{"n_head": 4, "head_dim": 64, "rope_base": 16500.0, "init_std_qkv": 0.0312, "warmup_steps": 467}
Below are experts of layer 6 (counted from 0) of a mixture-of-experts language model. Rows are named router (the router's row for the expert) and show model dimensions 0-255. Each number is 500 + 40 x the weight over its row's rms, rounded and kept within 0 to 999. Numbers have three digits each.
After each expert's rows: a language model's description of what the expert responds to. This comes from a sample of Wikipedia text that the model never trained on.

# expert 5
router:508569456514588519494448473436514452511490493538468492578530425534508462500488536559548543495559513448488421544497490536485461450468547529533501467528453529487561423505508504415509496481491498535510475431471515462520489509444477528478482520510448576485498481463467575525500520431529497478536512491527487498473464501544490541507500457505496473488426408467472582525518472559444460504504530481491585475514551525483462514428514462475504427496497550550438410482432464476457458555553509518463532454531527492448487518547543528472520469463478589485598493561496475538478498453605536531427475469495505499470553490475467519433500484502524539543430456487480615522507510433486485476473467526540510578506468488556512459524580545370505498497546527541424473487454477489495520531531517
Description: Word pieces inside non-English proper names, mostly Slavic, Hungarian, Romanian, Greek and Turkish, such as ž, ič, ț, Ivan, Moscow.

# expert 34
router:473536511452539492556458527444546463527477531524451439510495454531513488530462476534551499508591484457414455541501498522422483470530562499605508499468429534471539565444486538538586502480521528465540518484482570507500499521536531531484495540543522519544499505513465568565572564508589520462508454506539513487601496538579470529537477496469486518459493493523486472471478496526510503486441485454473466491466591448496448494436466482424488497522470592509546463488507528551409496547449491465446512511527468505485542542433537450445526496477499486485522542561456506527447456461541515507533584469413561486473453475470481493492465449512556581465459484471516522478502548406489551413439498454509507445513527561522557499493514538446571512442489538536483491434472527515505533500442552
Description: Reporting verbs and focus adverbs in narrative prose, such as only, said, just, announced, originally, previously, known as, estimated.

# expert 47
router:486570499489540513484454439459534465495532467475489515538464433508540537514496530503489617563513548491484526596504457569472488458543511509534487517523394517451592486519519464516567463510557543512495506487471529519542541517449527533554494507512497566492565529488466551520542608490581496528507570516516512534502431510481434548515492491503497494494398450431479538487479506540483473503479471470489536517482538458527448561471463485445486456526524573527494502467472476493478501538453462502414508509555533477448531489480526512525492529516537544463510466524491480482424442502542501536447432507450514468475522537458548556450466489507537561530490428517483532475527497399509538409488552531473469552482452482548563515499579513488479477433476522511450472486416433512504537611579579
Description: Final syllables of non-English names and places, such as kov, ović, ini, ski, illo, ari, Bhut-to, Libertad-ores.

# expert 18
router:505479504504567460534496475457603496498435505529472440552448417471483444557517520551516560520524507486449437543439472518398492491564585509556500506489441497500571533426438512478522469502494504467527518561482527506482501487512496510473433507518486515570516485509476579506524551507552565520521460576480523533566509523548492534494466537572487519451464469509443485465481488516429512476495472475413469505474545481492551505404492509500566467553497504518505472476502491495426547513463504476454505564560568438522499545471515493508549492549502479513581513588480459457480433481521553458454531492435558531537478481479519517478448442524481578439501492481517508461561600427529537522412473499498443524506478531561521545451482492404484541482502565576504463460521561473491531519471506
Description: Nouns ending a prepositional phrase, especially case, year, age, century, example, and place names after in, like Moscow, Cardiff.

# expert 9
router:498539529536528506567493407465510483540471546536518512495405423437454436548459510510540565502515492504446524515500480492427511496560569522514567526527477521479551560425490520481538465519554506440488528576483471442478505533485517539522461479501524500503527463504505526501493574531536484508530453527464476519553473519591509473502529507441519515480484453471518489490507508539479503526425437441498553499476503533531529508447491453477498468526515585485538475467480520505450572485485470466388537511526558491449466556501546493421502490485523517478541552559493463483465468465588539479489570432414623505536500531407481540434464457526507534477425543487474545518529569440520505464468485553443473465506423520561546507398491515413543560435503524529502492496517490555512464478493523
Description: Two-digit pieces finishing years or date ranges after 19 or 20, as in COVID-19, 1863–1864, 1970–1972, plus earlier, previous.

# expert 23
router:472535445531466448483506455431494470472450476502464486517409512498490499548409583494540589510509551469415517577535483536530566463538538473486522542485481525431521573487471511546581425459579518414477504497444476515570515485478520535549541546491517551509543458482429543505490549565532464516494525496559473533509395551554472473469504416473483485510435497448527500500495514519499505460446492462507564513488542525501484467443585519428511544563477527505519457502489516509413495556467459454447516536547538451464534546456558468514490488462511585453513475525488479471538385449521546426452485481464544453485471535428520549533493445557512492508466500474483487532502533468545492437477535497525485488463450508489527509486469472416471532466510526462465502483508431519501494549432547
Description: Second words of organization names and adjective endings, such as Company, Railway, College, Guard, diplom-atic, Alb-anian; also sentence-final periods.

# expert 14
router:474561492550464528453535474464484461543500544501471443538458507527536458548423497477503508483562494433475530513501465495480572475516551546512502616529502547548569511459499490435552466512496537479537479546459538509477527467524486534508583473512540516540563505484507632589520488522530446497520488542454478471490546561521500517496502520501511524476505485498479436520488535491496499489458468432500529509383482459546491506422552479527448424612521538542522437469434530509430495501505435481474554499496556481443491513509560541496535525461471474480601484559497482447457505465541545502485547484439573532506447540485574569480459466487558504464444517505534563505555520497525493465507440425488473506510533535535438488489512490411563563553473564524475473499460569541481534490443500
Description: Suffix pieces like -ess (helpless, Guinness), ordinal th and nd, and words after the or a such as time, former, next.

# expert 45
router:494550498499600497522516486467544469546469491490461507488469471503517529497392457537544488508565497509517537570484462606518521513615533517536540516537428545476561524495444549503515424531564486468570472484446554487575476528484541515399468459545426492533511485520467600568590508527541483484555497474523499511528453541633463455456504458483509503480425548524493476478524531492396467507479470478489525518470576487529511507492489439497533510541521514536509446520527549535489523564551485488572528562517537528503501548490514496432504478510548545424527542582514507487456461460561566460482526550525452531482483457465462512433517475508542508485527487515491513522495476441568494493475551452449465449540535530480416528468551477456495475498442563551479479473499473524503504488503537
Description: Number words and quantifiers before nouns, such as two, three, both, all, other, most, several, various, Seven, including split forms.

# expert 28
router:565432468509499576543498455461468463574464531487454431475512456503473533519474488555505480489516492484460481568488502503480525431508506532527467535557421497405522483433431468442510441500526532482477522490498488488567455506477455539501485518447518533508534448504492523537466485441586502491489417515494502540519508507537490521485517515493511501466463521472501507469429527442480481467503499517435517493489573594490484508424548414463491509563547517523553437462491581418426518537514517454503513532542478536434541509519549525531546459504501470490564508510503478565477459453512599539470484467469530540553498505393514533494496470522525556469485527512544642511551530394500469483457469557513520509502423447507488503412500511403512465526504564494449486417521532529531504546481536
Description: LaTeX pieces such as _{, ^{, mathbb and fractions, the 19 starting years, degree and × signs, and Devanagari script pieces.

# expert 26
router:489499530493488565459523504461544443515483509451530508562514427464525544569453488567492477449477530490447503540526479529396501507578538462558500574489437523464523492486504514487545396502527520453478497437493518475532496492427467536438489494526545503510544483526476559555486536478534484488487489487408473500531503604582438545486510458474436485548499377510459503492449527503451525508474476521473534510502604531499473557493511455488530518545479520518554411516559546483479491597522505410539539486518500540517545487511513512535591523535469513475528479544441419529486459507521567563471453412491511546488481491423447475460526485418507515488508493535570609488478543512514503489489494478531534474504464491562474500466497530432542487480476513502488537478459549500450566573459540
Description: Forms of be (is, was, were) after a subject, table separators, and infobox field names such as Clade, Genre, Elevation.

# expert 56
router:543484455480572573473517503527561486518494501510518445526505491493510462501454457514634511509515526499463452537522529465463502490578520516508516579509504536526505555433457487499530484527507479448509524506504498464510479468390470513504472474498536551560506451477470542548543479513556502575511518530535493469554519549547448561494505520523567611534483481528443484491504484524466506490460474525403484541442529462496473483439531516504568520586490434559503465437447515506497519538513461485510575502558551526492473507508544487465557446541518516444465451542457489458528503441572480499512535523502535556527401514446549502423485463480560487497509492530539581557493579461528499438429471462504485532424463494488474507482506483428560523563438513538480433434482533573441501506464603
Description: Inner word pieces like stabil, subsid, Allg, plus on, according, part, and header cells in tables and infobox lists.

# expert 50
router:475529504473529505562491451432581469472441574517518459530491472470511489513494498547561523485487467482484571478477476564488507475540491500462505532490459545525523517484458555511463449503529527458495507538456519497501484511477532522472456482443505570538520430540462566530547560504513472471530509545492501483494500479630504550486512455410508528539421488474509492451454526509494477531455500478465546514480564547529502479456487484473478475552511531520446430492459542462357531529467499496456527496561503486456538557548529502431457471494466537491491538535472457509482493387537570515468489456439566522500522563421476503437524498469511481475436538499473605497478537393555503476403499524468496479525469587508519533489540522393538549546488575558482480475420543529481478457523544
Description: Two-digit number pieces in tables, dates, scores and stats, and count words like three, five, several, few.

# expert 36
router:459571466496565560537551493450524459535498482452445453491529467497480522533466489523515503441587533460441445498487507524449534458523576496579498556573495555592498552410514528475485513527515620512508467530506449486556538483530541558530485474491548527468495487512510538547516512498479476463495491515431481488530531548527458461572523498479462482498445500466533475513475491474484497495406558464491578465467484554444551488457540496520548451503511604480524426529468577474431505527491481465467493534575536495475462518485502448511542464465529490468501452534460429504478431421545553485470504437400560505510468495472510488486450446528495466504489548499495549531547538451559515511504472476483499513500419482527530551523514442441523523506559581543523513394470600450488481475498511
Description: Word-final verb pieces like -ed, -ing, -ated, -ified, and participles such as appointed, awarded, finishing, usually followed by by, in, to.

# expert 20
router:514520529557562559486560390446524517483451501519509534474452464480548485538370530446481549527477538477387498590521489487517450479540549516530494548494443505533544517488427534447500479499549517454517494521504541466514493501488519541568463538550501552466549465447422499516491553482507402502480494415471513518548521488550507512499470478476573501517447510513431402500502500519461462566482500421503555475454487512463520519442586464507515505553550580504512428446417508487460559523493427531486510512441559507463485466511496531486476501492487511454537471566457450494486463418562477534421506463420546465548463481476509573466475434471557506476549488520543511497541517480467479512437528454465473490444454529543532543510523499516511487531495536576456468484449540492450493496487479
Description: Pipe and semicolon cell separators at the start of table rows or after a row number, in squad, election and results tables.

# expert 24
router:510532545492558539555539426451563434516488496456528470536441474508528506534399513479517570492547548504366476478524481518485487465539488520535537576474517490515489510501451521548521500502490487458506542488528524484563414558506512461525490427511517561495555461480452560496450542483525448516537469537497457571560452548598524461479506461439506477551416439488468441428479565542561484471517527502451493477498568510509503488475520479433511550590461574544487475406518506522417500480498484494452535517516558521465549549478530476512460480515496515494534513489516503494474442507576547541487489444447565549523542534457491462432489446521567555517501420423507523525616529505558491463443485471494453491493459501519490443492468494498484518489428508516478437489435518499496499526464519
Description: Auxiliaries has, have, was, is, especially after "work" or "would", plus nouns for works and honours like book, album, Award.

# expert 60
router:563564535511527464455437467420447503526442517474528476526464441595531519497439524497559556513489581450390461491488513542549544478570522540580515463511505497524467514569477516482521513531492509431436462473503483423582508495459485512533496523512512565520539498515461521509510531463544492522501508515593515539504481554607483499487487453470470449540469437516468513506523513505458500516428474477412523431441528549515527560488554524503541483533494516559535500459509512512443494519494556469470584450524486486435531491523581521557506474465448518443521473514521500530470436437570544511454512512481518476482452510454571578445522482490535514481498523479502579510457567472626503400469474444457523515532468518569477488521520485482482483470445488540440510488505516555488467535503571
Description: The conjunction and, plus or, &, vs, and name pieces like -qu- in Pasquale and Mesquita or hyphenated capital initials.

# expert 15
router:455494416477498550531472472432507492597534535461499492570459487470501480533477496524495488481510470510432443532500460529473456482542518480585483567510480575492503510521492488496557510461568514445484484508474608492484515515459456560516462505492520475516545504541458571544541489484549536535515488585465450569540528566536549538481519458477510506452474441475475483556439476481398498478532419513484544490448545517485460486422573504484493482561535520548494444500540588491512466522489509438499575542547544478463492484479531477532522506531539545472550499528443494533497446422505556474440517518447567553461463526397468514405533465432582542546482437529523562500522541465505469459467528484476537554528425520528488461489558501532507533568526530541510482445449542562475516550487527
Description: Forms of be after a subject or modal, such as was, is, were, be, been, became, as in "it was", "might be".

# expert 17
router:530472522517528477496472427395528456517455516504490491505527425517549559495440431517489548489473538437431526512487440567446514447573525567452558439484457529432575535491446495550549457542537502472470483521514528504446527543461493548545530531441525554515558508464481534520532564478548498451532480569466498536548532537536523508559524478462472501520467528451516451468511488467496473490509538447521447461508570504483467591446529507508477432552572485514486400472506476493460563556487531483469553516550496528516459532465486513482494533541502476463538470556561424533519468458519525525464498482437498460535504458413575576423512530431529480467514494454504512491476505409490508469473477495455452533478471477513539461534536481441506473495522538481403466521453577539521509577576550
Description: Subject pronouns and subject nouns before a verb, such as he, it, She, who, often sentence-initial; also some name-final pieces like iz.

# expert 53
router:456564457499530491527497426454534404536524479500487466538514368542549565539440511559539514492506481475431505565495471498498522537514542580579515532487460536516533548387469507447539501502509547463505495539521543464508544532544472586449540453484486495527555489526433551553527556511531451491411496522499506493509471540469546513509516481454490496464447482460473475534475533505467479547432495519508527470469560466505520471491531491451531485568468520524504488525533484473465472532559491466509465526531504563425469557473527473463603469489470497427517537506445519506516417437532502428445542406474525518499456561452478544488527389419523462483517471481504591478545482489514478520422468517503505477538471497495544557463528480476531588526527523490468487515492578469509561577500515
Description: Opening quote marks, line breaks and items in tables or lists, such as km, population, chart, Billboard, and pieces like et in Seine-et-Marne.

# expert 33
router:485497420576544500491493483525471418543470512479444511523446486521542492495425472531509494494535545556476528575466457449451523483546529492470616546497491524488517598455474523477591489548503497472492488515508539450506535458498475558476515499494551483540503511541492535494561511468580493526503536483473501526519510494583502530530504473450530568539504495491470538511493512507483465482460525488486507541460569476501540533482480465547568469555417495466559472468427545445456476499505503516459574510578474484441549531495619444516544465503437497488556498510444500529455441498527586494455555432460571484508489515436489540403492422482523451467441506494543531504546513467454547471475454533491457465477496538533499448460565492418516506517466532563419453468474584472426447551498532
Description: Words opening sentences or clauses, such as In, The, This, However, but, After, At, plus "years later" phrasing.

# expert 4
router:508535463513499480510504484425536449571483498508469499515416460517577492488454469559514511556560488491460512528491502509374524518524534546516488568482510530546517487476484580513501456530562492484536521509447568497563522449460492543497567518502493512536584510551525569463528521467544461500535411554470496519541467517547495545521533476539480528478503446444468528540470537588448502508461496471478506423490589513474510574450549494495462491499538530516570438436531483545459512488584473552462528502577532497446491511484583471460504546480532601477498540546489498483474528471489526494516502481350572508534462474405487543485435411491577526472506522490504550500534543449562522453471503517455480501439503499509513506502488418418477530485494556504508476485497555515514561502487522
Description: Everyday adjectives and verbs after the or to, like same, different, new, help, provide, plus mid-word pieces in names (Midr-ash, R-used-ski).

# expert 22
router:573497477512545508522505427471570530512524492523444439499471451487467476566526464519536532491583550489386507522478474554426531455481482524544558524490498575479496457454446485559499468495519491493491527435461492445534564504416513555443433519468486536565554458509468542468485519500585485548499444571483535528511503479540506559447512437464533548498510510502429485487472477486430503551473493457446523490509585518422487465497569487486506546600500580606535490487475515464482507543506466496459520518538553475501521499513552517493503472457469519505490536504549514482420504413571548483468574460400497466479528439444517516457527477490547536449534467474449620458519511451534465483457446451506525469499442497540535479512523498479469481511483471577440468467491476510484525546488531
Description: Spaces, pipes and dashes starting table cells or list lines, and name pieces in Indian film and TV credits (Z-ee TV, Vij, Singh).

# expert 37
router:526528486519487524550490485438489504530504482488457507512491469550550437524447507521572535500576461495480439573497487548447520505545504499491477547507398519465542584517483491513569548540548474411509486514468477533461533455494491585514490466491477492548565508461470543527499536527502527491440437546477536552511513566527502505497494517486470546486484495439466460503507487536418483557487463518447545501438522439520508536454531450490550535491517573580553489506547573478451517563500509548459445577561464484506582498426518499523531518486480514462525497609536479483433502447542589481477509496471544570498509500480508508449491406504526491489520541445492591506459499444467516459440528428473472483505524538536572554466461497442466549461464564547424450412422510521459498492445493
Description: Month names in running dates, as in "in November 2020", the article "a"/"A", and word-ending pieces such as "est" in Greatest and Protest.

# expert 52
router:578511503467508566554560488503534545512485509476502487527492468513523470477405494562528489496467458473502447597519483501584515438498510507526545555549498528454614476433432468509526497506489532516516483511465545537492493528507425533535482512481583553516537482458448563509507547450521465425492446531466546485498538558523458562488457431513527472492451469553507524561536446490483495526457469551518599496475520510477505507470516476517535509529509505545502492441508474494415506540537487538488459527537568400422439533516502460478521490545494590476500507524491462496465434446517505530414478432427529529491548497504511506499483513462538514499501493529523590522539528418521490482530468528457501544444519510466468397479524457359536538473556583501428483467442502552525503505514466
Description: Short mid-word syllables like er, en, per, ig in names and rare words (Ogn-en, Im-per-fection, v-end-ors), plus the and December.

# expert 27
router:518535496467500535466497499430524453509437514511478410536468455488537542485463494510443545463505529462502481560546475541470475424529516509506522456450516492506501532447502504537542459517531520400495496447495523415543509497446542522520470484518475500539463466493489557592543546444535472514442458496522478487510467600533445464504497455474528464516453404493478459491462526507421482464419506474466496545514581478494497564423528520490515500538546518498541468478486567536436491486523520476472562570479527511452470488496520420517550462581487496458527555540450444470434436461529521479444430506451594517564469519463505506460445465458537485512534498485499560460544550471437498502536470503510458530485493533533546432569536519497412510484494523568423539365510476539499460482469563
Description: Almost all commas, including those fused with brackets, quotes or percent signs, after places, dates, numbers and introductory phrases.

# expert 39
router:521542457526514533528474487493612417552484552506543480503424480514479498527453489479532490438520519482451505550523504526507563448563486490546502534482417539516508493420490482450545467501516499483476505471487552521528510521471538542403439498477530536489545546544423508579538499436521481454492549539534449500535479541529415475457482477469520516483504429529414544499532503550442440534450546504466508541467530467510489528440566443490517425612443551548493507474471545432454485493504469458475522538569470438487533459494550532453555466512488520426552515541456536486438464479489527509437547479400552510486481458473491512488380502455521527507529510506456548534529572465548492491472477460456457481514509542516528482450487519463552542480496538500468476495436532503475467617445493
Description: Pipe separators in sports tables, infinitive to, the, it, and 'ag' pieces in names like Piaget, ragtime, Bhagavathar.

# expert 21
router:531529476542541472565527393477531404474478563483440469557465429500430483559430505527465474491574486515528523506514454466478551433513532545468547515491450544471525600493471520539576524537519493407490502512526542447488544546503491517498489472486541517502501491466426558538532571481559500497494480606505546522582465511532425556500482517463485566546498513477494474510498522557477497542449568497454547461488523488483507470491495501507557458500506588537540457457498571478469504526542458446466513522540576494469480502451546479515545545517497410487541531520463483545463474537480568506484588500399568504492483511443503529460523428491535489417484535482550525462511525487512502468484487497415491530497473536522492527490518548423495493480471609524432485463491566513463462505441541
Description: Temporal and subordinating words opening clauses or phrases, such as after, when, During, In, under, over, While, However, often sentence-initial.

# expert 16
router:523485468529538492570443491496567447531473456551457492525486482502530474485499504505521530537484497550496557500485485535530520483559527478492567510447517564533485536540447499543533460526618538437486549468495506476583533442373520519516485430493485550461585499444454552491523564530540455516451497508505425507537515518511431515498527519469461571509466536460516513514520560502473510456487517489470466517523561437488463478476512426451442428521503522544496420500519545517447557502496453454487451521559551468560515468487451514467497524498458552467542535576498463480435457482547540502498530509459516472503554498505503579489543501448533546458493519476489545523482524446538493497398519439446456471482471617539496501505462493414509561485497557571430531487502474516467532560426602
Description: Middle pieces of foreign place and personal names (Kathm-and-u, Arb-og-ast, Chilo-é), plus sentence-initial pronouns such as Its, Their, There, This.

# expert 44
router:533490451544512469467486480499541533575442443527548478510524497545473523518349560524482537526531493458436502533523498480491506435533525479554488504519487497524492504407517507503503462455497567371542498479445536495586473481459495535551507470489516536526526477499494566580579570432472507507450435508480415498576529566524499518450552455499465512487487422521548489493515526594505498527383505449477529496472607579466520487449500455510534496547470536496499436457468468542453518515467457472539439489548481563428497489533542482510518525533504628455505472497461457505510507483542570529522508533493531556496457452409516523478505532494543483480457485492520586462522543463489515463437504468502512493471481544510511527516494413448457479515510533518492483467502527486455491508479544
Description: Participle pieces -ed, -ized, -ised and the or a after is or was, as in handled, anchored, owned by, operated by.

# expert 2
router:496513455471488478509463459465540458478445465502546494566408434498550523502480467542520505465518557507461453582513508501485503502509538525531495575492465485493537464496471454549560419516540468473477466477466627513505536450464513575524510489480523500533460482573428532526491550522549432531461609506492474578503525524572485511537424444525489528521438473433541492515526505555498482481443460448549520487474538498505503454458539465496486472560502525570540449508449628450443534526477444449439525501544517454473545528500519458475483516435472519467502501595491507469465492445491581461495553503464583464504505465415548556477489449448544501497501502536560518472563572424497505432418469494490473548513509522485460447502498554485490480492470479554465515478445475532484483550536525
Description: Prepositions and particles after verbs of moving or living in biographies and history, such as grew up, moved to, went into, arrived.

# expert 38
router:459492469495506470477529387469504463520473469516454442530505469420533442562433514565524488484508530474451517537525473490555533402545576478592524542512521590490518523501492518402482478494565477477508518561456490464479448586435510538484525503503495541499483474473424569560535483565507530515489522561508448521519497532562531474479476470527499526489440503451466511468552513496453476479451525464479502475484588503491473499437569495451498495563498527532534469477442527456483540519469441480490516518510483492496480560463575498426478501537507569439536483656544452496541431419583529500504490515471548509520531486454527478460445447544510519481443520477505463503566531453499519462438466504486545533479460507519415502473510437446485559494486480492440510461465452495466495516531583
Description: Full stops ending sentences, plus periods in abbreviations and decimals, such as Prof., vs., e.g., 0.1%, 59.99%.

# expert 12
router:450494453485541525509524404454497482552463491487418510504541415526502528547457463470533524523507540487522548511516460530514551434484486524522526527589498516549521538500494460504568476461478475487500465553440543514537518484514446561496520476466524565526527473417477545545516487434518435448538437479489498526480498576595493524468478492445544528480529478509501470534483508469494441548473509517456530464465566533510499499467564458582574463521522492559504441508500526511437502466555549516446530539522502481459459460540482513498497477544428491422590424536451493522443476448552559538456450438477504528558483483445495440515514457484477476466497534471528603481487554465498528426433460443459467501429533477571514498485527450392561571511460516526419457464467573518518523507500510
Description: Prepositions like by, at, to, plus odd mid-word pieces of uncommon words (Super-bow-l, pro-w-ess, Co-imb-atore) and table separators.

# expert 31
router:550525468541537504498525474528530503541528567430440490489474459508529451505428562501543533513467518495424548500543502540446557477526520471533538487499443588493478586446453538463517483562506492487548474515501504494557507590452514524462468491511493535571550424504446556521548517444507477472420498497508479502505545579534495521478412512484554493558368432470459485515488519455494501483484483500449557550465594580513458534467492503541553451559529479523462482385470561492476484503460506547530554532510506495471496499535512461463489499504487500459469465520441479501456497502517510480456453514455515555518459506415514476457499492483549523451494492526499571531495560490474485496539436496498506538442417556474573574485578483429506505565458503564450512432498528503474507500501615
Description: Pipes, spaces, colons and semicolons between cells in sports, election and taxonomy tables and infoboxes, such as "| 22 |", "Clade: Rosids", coordinate digits.

# expert 41
router:465572453478561526479532485469495512514509493448477485498466479488491512495526529551535501458517562446441511538503469458470507497508476567496514522539470522542478558421440543472490504520526533440493512503451573509523525468507524578496467478515515546552543510497432546503524481522483500493491485521516479575523472551577505558506466411472435473507480502521490448496521496489474451521426438508409506485477477497523529560467496477465532444532457541563556429484522540446465548510524493469516587573584510490440549529511579466454515462494508474450572509535509495495428440469511527517516471508494502516507475515434544555455528405501505488506506445528499590504518584413551413429407465423488484474568440528531510492440520502429459500475472594535442469469405568542490485526471499
Description: Number tokens in dates, years, measurements and table data, such as 20 in 2012, 3, 31, 37.

# expert 48
router:516518470504513487484446492471501541543472470494464489519526455530529462449436545533551596490481543446424526522476472506525534447545470545545502569457442550558508506489483538500529482508520565407444545504520462503525483533469538571447535490529584544512510429465446563510528554470537481526515476506521492508529519591539525554459469408516479518525465458505486438517511463516487510498428454522446486520441566528504484499518490432479491447633513535565486482446525536471416494503544525442527508471510548442484482456526600457497492519518550518492536519567507492495451444470541512509427456525526543490532471518501528549459506389531535513532542515517539574556485512491440480499481517502508471504483425552574477450441557454440442501447487506539473462458441533589487496538450528
Description: The article a or an before a noun, and the leading "20" or day numbers in dates and years, plus Thai script bytes.

# expert 13
router:573532500535587506510534528457582473547463493507466451519465492567546520515478513567590472472600550479433536517476498537454495521560549512450512470473454586449481549486440436486543471495523468502556445436523547494516518492505521557502480509492533507525484540549458560526477526507548432464435498539519536554514481525528429480483498496561523511458477526528467433462520494542483509541454527508527535519520475466508507529483554500481476513481532570509570470430496483464460531558552505501487500491535557497503543565505600492506520498533442425494517426479469474494536483477494555537521540534408542526464507470499479546464459485428498510483487470467476626555512487466548539535420474480463524507470496558520537525518517565400501526593461567545410482458454570444453490533484494
Description: Middle pieces inside foreign or unusual proper names, such as "er" in Boer, "ash" in Bashir, "ant" in Hantuchová, plus infobox field words like Goals, Position, Nationality.

# expert 32
router:527504446492494496502476462458508460533503501547472441475427456502543545461429528504515573554509572450391540527519415512484512463535492505522470494473482528486479490456461501501592478478584503448529515490494459510512509448443547553507476479520540528502571516466449549520541507481474504494467489476526541599536521603540535497468528504495441551466508424515495545501484517580477518536517511530464500506443536512535486487393571516455486488529554524600539488445453462510449429511506430476463532524558524507442517466468532452537517517499550508457532472540444474499506474362502522492452575552458488456520546584459577480473499490490565521510488551509478514535496517512531422412444486470457469506504449530546528519472501532466485533509483565589467509472464555560535530476445510
Description: Function words (of, to, was, would) and name pieces in political, election and government passages, such as Prime Minister, Committee on, King Ecgfrith.

# expert 57
router:502524489525542513532512472448520504506464470487473482529449412507524475550520468554562532530550556435387492510505429538455509447531497532512543455508529580508484493481518495502544501524579520518504567475508489430526491499368464539480452487463530514504525460556426509563518537506597517530462433547499523534548434505548516554431510477422502517473513528506498525478465503519508437524477517398478476499525536476471469513441505429527524503474530541489516447474463515487471503551458493495495539470559530516520512482524567560447502496454508477495551527452570467479475489476519555490451529448480480489452539445458471531479454486466553518498390470505436583472502503459494512463421464470510553514537405462495548462518606538411449526506411528536445466490438448511518499510479550
Description: Word pieces of Indian, Pakistani and other romanized names, such as Raj, Bh, Kumar, Ch-aud-hry, Dehradun, -pur, -abad.

# expert 3
router:460477441446521548542457534478580503496465552488464542463510439492484559545466558522498534540570528477437486577534475515455466495519518538541465537526492472546447519476530550492553432438547486463530531524496493467529515488461523520548502513522556583586534442418444569476540575468509482546548512577454508531490507572516466520495511448460476479472464469534478483456474520517444484510455488478526542442459589457499489483441481522410513555556504467481500526449505538506433498533529397582458508516560531491480524563417527432490541488521481612425571538529514495460478442451505523467499493557464511511535452457503483534487537480531552458494529515470506531543511552487477495476434479480427473517484449517515504512457505516433500448542477534497433486481454498617530544507552492
Description: Sequence words like later, then, soon, subsequently, plus middle word pieces such as Interp-ret, disp-ose, un-animous, and table-cell spaces.

# expert 19
router:548573472470579508507481504434507450502478526493514520497483436519469522491441566544520512511531565474452454561485513472437557459542541521550514561536489570496487538489502460465549486478566559392515492425435522516610476501491554506468412524531551575480549494531440525498559488448530535453527526528492500533494502542554505541509538471498498508545467453504466519510473496571468427499476487523460512476481499485474480559457510497470525451595480514442516469475503548453415473512507500421491490510518556419524473525474566498484534561462500519484549519592494481538538458464591530507436495507482542503449480469487550538438482453510549541529551534539540582529476471425565482427448522509493501539524465499518530503519519518476533500473542489506468402445430485519484433589548477
Description: Pronouns like his, it, her, he, and the century piece "20" in dates, plus middle pieces of names inside tables, such as "itt" in Schitt's.

# expert 40
router:507513431443525516530500513501511502496525496483476479534466457533506518471446469551565553543471517458426463547489495512515494509500507477516520512485423550472508482535419466555558490464533531454506528511495598466573464539458538608438519474548507532547477490503474571516575540524562500552472497621469475562534482547619471491465552465474428517503503447494492484496511460513434491503504478525430504497443524540502421501439504465511470537536438484612488481513426563488453508527492518493416479508525475550406549451489532483486518462453532579447572496528444491505449468420559512478461453536458543484475536540462496522485456425564553561533567523499515560514520508454549522491504534450479506528447476484580501482442523538470460488488478552530463491461492519535508527504457499
Description: The word of plus is, was, been, not, and degree adverbs such as largely, mostly, still, entirely; also word endings -ual, -ually, -act.

# expert 30
router:550557528520545494494530452414563471413473530502505502519491451509502477508504518551528489477512516494476550504522467565494473467539516521482494558511464538513553545452505528521495470543518491476507504536457535456537468449497532570465491497494513560527552428552488574551511514511514453505512448499489485502486521512628500524536477474452497488503431498459514509487520552504491525509439464505442589500512530554519528540478485479511475432548486563539521450444480535512395541534447533512417527500550559499430489509551527451433471471550507503499515530539480433525471505375580522529468472433417580500440510506400501485444523504495507509501463543502478563475544610425525462490430472500494506508522454489496502514467531522434504487537466572612431560522431522557478511505555534
Description: Two-digit number pieces inside larger figures, such as scores like 104–107, model numbers like M60, coordinates, and vote counts in tables.

# expert 11
router:520528504489553531592534454455550477567446566478512506605477425522563516518465495504500486496541495486418482589529472492507559507466596485534520556518472502457494491353471487471536461535524522459507484538449502439500481527495544540551483540512550543524572464482422515523523477433549468509479492481488465548502504517530508464427495481446560459506461441461420481481502523498479470537444475505437465498488567522496484520466507492512504378543537530510529515513437490474480556510501448553448553491481495464431515494431533490470469476458430524491527454542494493456437441455487555436482518535466563494598459463416475545490471444458559585450548449524516463539478515477490443465458565461479508460496482520553503526430532489498520502532515544559487487497471489471478517526495547
Description: Pipe and semicolon separators between cells in sports, election and results tables, especially after scores, percentages or coordinates like °N.

# expert 25
router:533499531502476540517457413459500514530537536580474499490402465497545454544432561441492528517594522473475531511515539529452512458502563522487510528507467483418594499473486481506531424466501532475522516522491472502582456505510465571499434532513528532553524517480493591493486523528506469460524455544497540518555527556577498537491490516512451547522464471513480468456487520487429485505414484439458513531474491499518537499483484486536473498583509534526587503452437456493422483564441455505450545568500526525510527504525482435504505565544533489478572531541454440489405464414572550461459502523426585526496514533489515518439461428475537517474469526453500574509500524469490487468422520495505584501521490494552555476479506554427535504529419535540480522541500564548460546493490525
Description: Last two digits of years after "19" or "20", as in 19|59 and 20|09, plus ordinal and prefix words such as first, second, last, pre, post.

# expert 0
router:496483562498543522514520474428536491574486512422463462548433471527551445518469490498551529460542591501547502586506495508457518517538567535551528536521470502529454595478482534512517503496517504474519474460442573538489486505466463607482499481534518530534513474516480566531502478458503456505515511487458503513539582591532538544494541493525483488457511496516409496490499527555471510526489479512398559427441512508443528529445573466527522530542569518543530442459553597506468545515548458524457549559511468517475550493490581451461489504506476500471533482573516515495506529470518575501482524517422585494536488486435597433486478457512511482494523488485471555522472556503517467460451439466466550481482550571526473512466533461451506501449441528501425448498448587548458447471494520
Description: Relative and demonstrative pronouns starting clauses, such as that, which, who, those, they, plus odd word pieces like "sermon" and "baptized".

# expert 43
router:536491489497544560532492434438527471508547530504509522557430416522518468496458453575550583496554520469465519562477587533432500480483480519535495527523480594433537563490513502480499419551557470405511496506508536538448544504494472551567462502524457538485531491463493534525524500507535475490527495594406488506504451513538486514516470512503499491506474486530423569481518491526503448506460537389458480489501570468522497529438514442477534535542521528582511410457490559500493500484544515466452566508522561446468513479464527497473534484517507495469513475575483460500474474449529585492457514511404472550504488514519469538438519422480532517439481464433582555536497470443474464433470491467458427476504540528509516430443472474440586545480486502507469484426458524522535477521483535
Description: Month names inside full dates after a day number or "on", as in "19 August 2023" and "seat January 15", also table pipes and the first-name start "Dar".

# expert 61
router:517544480508550475487467407516516476495446498513467476572494426509508486495458516526546544497498505529457504505515483521477587473529473526494555541524534509488504514569481458541500481511549543466500524487493569446550487547492446511470458529461487521483542499532396573519572525526560513516452467529545482504524461526537464446488468448519493469540457480418500517492513543535415453433448484461475556468475596531460525475450482463511513516557464465585489493524441497517383514546572452443545520525564537514504512496454504499501497504503455526365509448538509401486449493418568517511527488476454533492505505512451579504443494490515593428494483525488489513562471572488447528434477501523461493483536412568487478459443532488465447433496524512573456437487527488516470491502531560
Description: Prepositions opening a sentence or clause, such as In, On, At, During, Following, From, plus word-ending pieces like "side" in roadside and "us" in Thus.